python train.py --n_layer=14 --d_model=448 --n_experts=32 --experts_per_token=4 --d_expert=144 --d_shared_expert=0 --activation="swiglu" --moe_layers=[0, 1, 2, 3, 4, 5, 6, 7, 8, 9, 10, 11, 12, 13] --router_score="softmax" --normalize_top_k=true --routed_scale=1.0 --balance_loss=0.00678 --balance_bias=false --init_std_router=0.0111 --lr_router=0.000797 --vocab_size=34374 --norm="rmsnorm" --norm_eps=1e-06 --tie_embeddings="early" --optimizer="soap_variant" --lr=0.00899 --batch_tokens=65536 --seq_len=512 --train_tokens=512100000 --steps=7815 --dataset="wikipedia_en"
Below are experts of layer 11 (counted from 0) of a mixture-of-experts language model. Rows are named gate (a neuron's input weights, with its number), up (a neuron's input weights, with its number) and show model dimensions 56-111. Each number is 128 + 32 x the weight over its row's rms, rounded and kept within 0 to 255. Numbers have three digits each.
Before each expert's rows: a language model's description of what the expert responds to. This comes from a sample of Wikipedia text that the model never trained on.

# expert 2
Description: Politics and place names. Words in proper names of places, parties and institutions, often in election tables and infoboxes, such as County, Republican, Maryland, Park.
gate0:084150166163071118116084149068135081130173154070073197122190125142101121122145157130108162060125171158066122150126124166106105171140076121176098122144162159179125106107
up0:166180118096121174165161102139157080126080085124180137101170090113186130154053162102174086109132080142151090127107109103161205113160186074149097126054116142110120134145
gate1:134122114127090206181155118153149132124189041105066112072095180134101169124152159203154109109145118103094082127125060164097062141165179117101079104139080107141078125124
up1:132163126127070161168150122168172095121148069141072121088111173165079155168126142172117108156155113119114126164115042143092056116158173112097113135134076142123071164134
gate2:115099140131136107128201141140096130214174109099153098139093138147134092178161117134143090091124135137158108137139171166166090154083157159142095200107204132116152056172
up2:124150117126103142118219085175146098145127096128146029111115095079097121156099121153123094148127108132139086116081145114134150050106156147120158132087099164053142098112
gate3:161169108154056180133157122109104197077117138154143183111170100117187123130154101097166108092140134110082070132123195093102127140089115099097121122161045146110136108204
up3:083101126079094153130092111108084103153143150114089166138125087105078103127093163083153132127130093084144117100133135149142121119141137070104116125093175137107179081106
gate4:136154129091088129124142118134149107163083141073119140100094114134197100049067143105182142118117104185121166093180144119108140150117114129176080127144149176115153092077
up4:131133131057127102115137123072088144104118128097169158139078173142158071164127081122123165155141125134181142125131183123124173143136122160148071138117099045129096141153
gate5:119097122131147136173131086194137155089096073156151158096156131142154137174083161154099130126089138088121148169123119136133143105089097120068116133155109118115189129121
up5:173136110136085109066099147125094092136145191103146098144127125088163133133169094064147109159190102186187096101154143130112127168178111142196165126112125151106110124169
gate6:124075151131159112091179150128086136057098130095094150067160111107153062109152182121089135114110073095127147094139169188133103126102160115150105147173185081128157141113
up6:109059099114161166072167132142064106048089087135119107118182094144136036192159147104148129133135102069127102130121118153132148122053144107125163130119134138111144164110
gate7:110090157087116093147153161169138043096156141176088111199145123163137118128100095111104181111135140139122095094125141127127103117126144057200138104092088108150125131101
up7:169147093155095167108120117074156161169111113115150115108117120137081123156204174159167098139126107173133172192114071080124139118133151157057145182141065111122141108118
gate8:144130047056214112127108155154107141164183107161090099134119176150172127134096156134110097094127135097113141099112137154150121048192126146085156104122135105157149160103
up8:108138154132209124119167131150138126138174141085140125162149164067141129127147148134145081093134103106154146090168140181155105144183086100077164128125146129102149120185
gate9:132156104102133138100117089080134145132138129177090084149116178134150123164081145130152127124168067117176134113069109150139133086123154138140114118148135100128088142125
up9:079104134167108120134105129094137122107141100119092135106068104127124111140183097124080114158115154104102152135204143107163141066101037124160121159080149064147091122139
gate10:121068110108125128179148108162144099133171133130092071175145110062147103112146166196189067119133150104102145185105069192111137119128134154084087196141177150131159018149
up10:124145108125121085139085104101124087087098184145115116089137189084126124105126103145126143148083158114155107142137122136127149123122104117152069126164095132099068111102
gate11:102204176191142153120116119124120133188132147162087143083153104140089116070140109102121135045067083112133071087092154133102106127146144165062113165094179076119156165131
up11:145124122134115115134141118128165106134101140094161146144144162125174162190111170115088110180158187183128188140169139094131113128191135163134187140149096139161094106083
gate12:088109130193170196140149163144186123153122139118158068189134111144160101107116150118140152146097190081108094072117129102116113109159152142098121132157165139123159168107
up12:118117128176189154110113175163172106138122132107137106187127115157132123126106143119156122154107183116118100109128151103108121132139166159086115112179155160157161179093
gate13:189121115134187096120175132138092127113171080113121140114115096120109111155124164101131168109105114123099161100122126156120099119175129124128155187193117125133078123080
up13:143066137139092161105140122133163147101156153072151161128104092100145138156114093146126130117123131185115119129145098113136203173104190108187131098119160154178121098114
gate14:081133068161056054116140182065084105161130166130113188165123172179120141174130109136033113137161160163080096131152167118086081121065144118107113136115159098131106129166
up14:219115194112144189181131084183130166098114096109143121074116095077106121097099174121177150145087159109167235146149105139126130151192119156075169121137098143103120128126
gate15:062158136124077110095163111109095084134154182125157186196174138059135082141142141178124112164130108148145115095174113155071144139097080155128069130133116194158130101097
up15:162134163109183117135131118177070134167150093109105085116231152131133128108142149147131140144143168202203148103115125112111094171114128078168116148114131136151099118166
gate16:113170186112067180130142127085058094152135191091123132205133072111182131092156135061155115166187058120102157097220155080127091132129125161142114108112070142136155097107
up16:162158152160146084226113123107122145120101129158161127143067085105163160154133143059100144143096113175143129123110107045125081180132150180119091099167127102156149091034
gate17:108077135148084174130096124142151129176156151121165161112156112142115117150152174159119118108189161096066072187068106119143161069082117082112168090127147081137073159140
up17:135134068142172136091194115111183153136135168112101128129068130122171197163123076112162142092119176140184107095141124123106149162071138155192154121173118163152153153120
gate18:111093127085118134134131091171116135157098040098167167159081091119179136094191047165131162167095177147137123093140151125074149174132141093130112144039150143167115138107
up18:077106136084101119099130130106143110110119164133139111122113118109099146168095137155121173171096126132118092085061138190157100127109151108122140081152148147124121179217
gate19:173044118123120084133180118095137146088100161100081106144134171176138117145176131128063108138156154129115121064099144063111100096098122135147123083138157109183054159077
up19:090149127175130136111112086124140131157116141106112163061116105101106126157167136104174139115137139143182115171195144170169156122161142184126152109083123150075056119140
gate20:093124108144132141166136077165059116106196128112172064109134125142135116064117193102120116155120108175130154054139109152118129104089106145151115144083161116126160181156
up20:106159118175139133172147161203104130081176179131181093098157196145165133108172165123127109132113145133156193049149110185131117185051153100164084132139146166113095138165
gate21:094151154133130100087166106069145134133097140162086123179151061138027117121117105161111067169102146181138087110146154148179151137159099196096133132128142186112080142107
up21:143090130130150165129115161168113081206140143087122175140109123109121156127191117092178104122161184162153160133153118085102156119105079088181113127082109092109114144111
gate22:086129108047099125154109109177082119107100139053127083150119172125090146069129066155138134100057074137158129156127114126111176134168133151118145143199142103096074120146
up22:087119067045108110194131127210095102104121139119145129115159197147126124100127092195152112120107111180136129187095116128103141151180097153181145158166096102138118137107
gate23:097126137195144128137134137133084142135184167070117160073140102148115127093113149109099149131184150197134152151082166140152149107157171175142076176142157146104105099165
up23:166170099133121163041076163128145064141126087167177147130117114094148109159131135119136105118105136144082112120120124069157145184180142041088154110130129120160124138101
gate24:132137102146142096091120166084093067145097168137155135179100131175111155135124124142158172133186129105125090172128107137175118174093156078149129147098087117069138149096
up24:108168109105129137118124110181161174078100098173133095130195173145147127199130081044087110118145119143112131091161114093146153140123123123115186165133112086110127143130
gate25:091100130086099096117105136123097034160147157169111106115072084121073187086156161136144111170141137105120186086125137177136137135097097141168098073109117172123137165115
up25:162121079100073102106143143080122086124127139134086110149057055114104166097131143152128179138141124133139114171116130158107160131111088120201092079122141168089123110152
gate26:170100141133164131120117135160174186181139203154098123114076115103092141120125132114124064135138129112150124117076129163122130140145079105088122101172135143097130102154
up26:100139117114124088146145139085167145141143118130121121114114179102125145183099124114155014164176154152145140076089137125149076133142107131138118090139118096148185066129
gate27:078148115127161098135127099127169186090092149185136104157207148139132183106121158152076188167163087099122134085106068160181130109200139178107116085146147133107101166096
up27:122092119095121144141131068187116135096176172094143102137182119144113148109107130165144179087143165131168113065118125193129151112145128176163095162164170091087162188117
gate28:148065090158068167109172079151148131126136107110130081066082124121169147146124144163121112129127157118075082157145088089113177126130069060137124168147142094193144186107
up28:157089059112132152085144107147094106096169096152107136074125098102103121121094202153114134099137123098145121129165117150130130109140041116153138130114106099176105156129
gate29:147170112179150031097187101142137157149167079164126111127168145082143173141147117093103151129155135197125137135102104161152148148069064165146133088129156117130129100155
up29:098149154108163160114118182141048142175134166107164171093156124157127119116090115087119117148150134149186177131207125128113120178111144095174107120087088131107106173127
gate30:143132160101131142178114085135110077151089156126159103129092143130167172110119156143132097084174115139147104111057033117154134059188120120121150133184147102135147104131
up30:183089082138119121167113133119171150126183127177151088149187154178169147122084097150135057050098117125129083159147167111112141139151152108121117153154162121131097114127
gate31:111161137227089121129045128094097171148176111124119171137133123127160162108078117129095131125170137135149084127103113148151135122092166089135169090143158220167081171135
up31:135123145166126165110096117163110123103126142070141171134097078124151114087054132126081170166134168147110139117083099155102110065136104160142130087115216120071084131168
gate32:091154086134151124099034144099165163170106116115093154157185139128133087192140111147179135150139142104109116152159163083192148200204137119136142157166152086141120127112
up32:104137108152156135179139068162141159123128094189118135144120095077110102186104147147149113083110110095142145179136112134089126121120144133141147087088088138136151049084
gate33:188154113123129085098151099066077103150135153174077164140153165146132135143062195073136129085091128110158102058168110185126111103124134141105123136190138160126141108156
up33:105119162135114136158130138192212138194099069090145171098084170099134090127100052129172165145162137183143175180088081128124086119126101084066106108097069063150141189144
gate34:146173138097128167204100197064116123130173116172163138137092132109153139166138103105172077086126097145099163183100130119139122138147121138113085111144148118101120143140
up34:189175136085150152211111148096124165130073130098130111074122123124155139061172191159140083111019179098070140115062156137176129149100137155151138092123128119130182141095
gate35:149100118162142130108107117152102158125152081119168097142135143095149059160117143128125137016132086124147069172068123067138149165156196222093153186109113158132092116175
up35:100083134101190167151079152137142159157115155211098097114131111144137123181164138127132120083148103120140082138157102079195170109199155128101158156094154098165067112120
gate36:130152107118113119123146085143071111141135085151094123213126158075085203101117205086140172167148075151153121102139116142130172089108100075088090109107137176100181104085
up36:166095130133172109141179163129178082185113125156181127104147145137203102096182066075101065133151157086116120151071134201055094079145145193126139118128166174104178126168
gate37:158078090121168064116142103189089155092121160101067111151109130123129097120144154148178118089137116068184121105179098156167119147172118118147095164103136130095185168153
up37:122064106130114123115182168134153167114175180134152161134131081086129176117108112198150115073103111125156129113144114150112161102145128116103130157168124165160155097070
gate38:105185132109098159065143136126144141132190135118092200136112151140126132148150122095112155157121104155081060127112123130199159107125117168173153085139132127109063100148
up38:134134063159111090147084128153163119179115093128140134123155107118112170163201074141118086194120162121119084153114073170114120134121058167094084182095158148100111091149
gate39:143054143119094175117124099089170100129125144157149121104134098104169128152102149094185151121119133135122107127157173143114125167117155112143128110221075115145093069144
up39:082060085139169100123104134164135066148119134088143136141088182062062094070134075137083103119134141113094186113099148150080131094109104169102103153073151129156141166128
gate40:147082081078143110145122140168133078120103088137128151110069162135120159159112130153118103159113104163103147184138102113160137137104104117151113186124130105108128112164
up40:157170118153071125142146170103120131121148145115163106131169121120117077039141159087080114106182155098124148109079175162105125169126160163102115072156093180156159146087
gate41:124069098132136162040181105116203153132136132113140174172143173113137138089100152116077155160102106169145113194169181114118188084115089154117085100105133200147122131133
up41:155117107147118171080150158057163210121170154083157172117170134096121086146107169092156143146141174171153181073173137100126090052140146104132164080126163133161140118091
gate42:075125176161093172140137074123171188189111150118162063134166135132060143076175199166142199102121165110157166121126082116110090124100178106152099096167196160168154138158
up42:116187143137119132159118073111115214147086117135146098148144109142105144107145148140099162112139114069172130098133094101111136084156156157150118110140145133207116115092
gate43:080122096149109124149132153153115155081160075132182127116127114111086146081212149133114151155188098163124094146158127136138122013089127089178114158079127097075129144133
up43:134170120138134186146125091131210136128150142081145162083109156120129119175102152165173155119108197126102158157141124112130230107157124120111165122117114106154077132073
gate44:111141129079098137113116140146101096118123170123196138190131171119137073123181193170093125134189142148109097120102134117155121085087147151077143107147057144134114199129
up44:113108102159136058146154115098138126125185123116125096154181083184168169133121161167155128152105135105132089093062067145114170074155105128131195113105152120175188113083
gate45:168158142117130179067117160155132152142165098213148163128133081097109137173146154099137140147136122146107131153103148190144136104110153145127122091090074153131100162118
up45:097043135166150136140089097100120094150146142109117196116148122150151154156167118132066171179113130169130061178150108136115114064167137151175085104200116159153159158151
gate46:106143168133114087093134181090108151139116076108074142106121163120087076155118077165106090113091097153117136104126118145194147170160149128120116129211095155160087120123
up46:165116158173069144105089185096169180187134052143050094147072116134120132083211128133108140110068157141123158151090075138154098200143120071160173137144105104095121137101
gate47:127162159156101079092087116181135096146123140168077167125134135120103194113186137145130130060079141119083156141146117137074174113112083061132059115064156130090139114103
up47:134196173116128146115144105056124087176083158084137134112118089099148187084167109064139127065102184086079073165163191126114156139130155137112115123094084144130141142126
gate48:148114175148165144077159143134099149139139106124136184180122093122151099123116113122112131140130135122129095156172114104095132083168103129106116087142209131115126078107
up48:101132137168125143083129160134151106149135140112139129133125127118172075145122079109077103144155219106124079128131164095139156163144112099120089157130135100108137080081
gate49:116064089151133139098084113150134110127048147079128083162131120174168103064091155126093113101091144179091105164120105092124134110062153126127162111134068066101111096149
up49:093111161163131071125151119084136147143201130100174164122101095140140124159071114094156169135096166085158130135097138159087160103086166168060077150185166122110079204132
gate50:087098073117104125143150093133126113165106130138144140119156174164101162181089130124116139123146103114156162125146113124115146144172138129133144082114156154100132116063
up50:122137134085127102160149077151064090131118130119077094147135110117196155143132135190107167102167099156187214126127168093079137169114099150136115061127156178170120140095
gate51:145138148179145105098168124088185087116095118156166156147110141132113122029097127174156113103149137109121118081114159134078159156116079154112134091198116130146154072193
up51:115102129130200141118111120108158146124104168128091166150099177165129096110174152135178134089158168132142084109114134167121123078097101135166195139142138114100142132099
gate52:123133107125123152157120124106085070158054062147110170156083106189162146118132110132139106115125132169088065096132155091181099079131147133179109152139068155119156104181
up52:142180076112147167118071139085047139142129149111101137142126101094192058140156132130142184179182119128129116097075132111172076107088145174107147149133052159150168118172
gate53:110120148155107137137096120146102106081160173119156138133211173111146156121127142115100103104101116115051163113100127121136139090116142146176159105194115102143163109089
up53:134099137123126137151101164166101104105083123132134084123134183098116117114101116154101125082107124147078131128116150162092146089120130115149136161182146108154137143149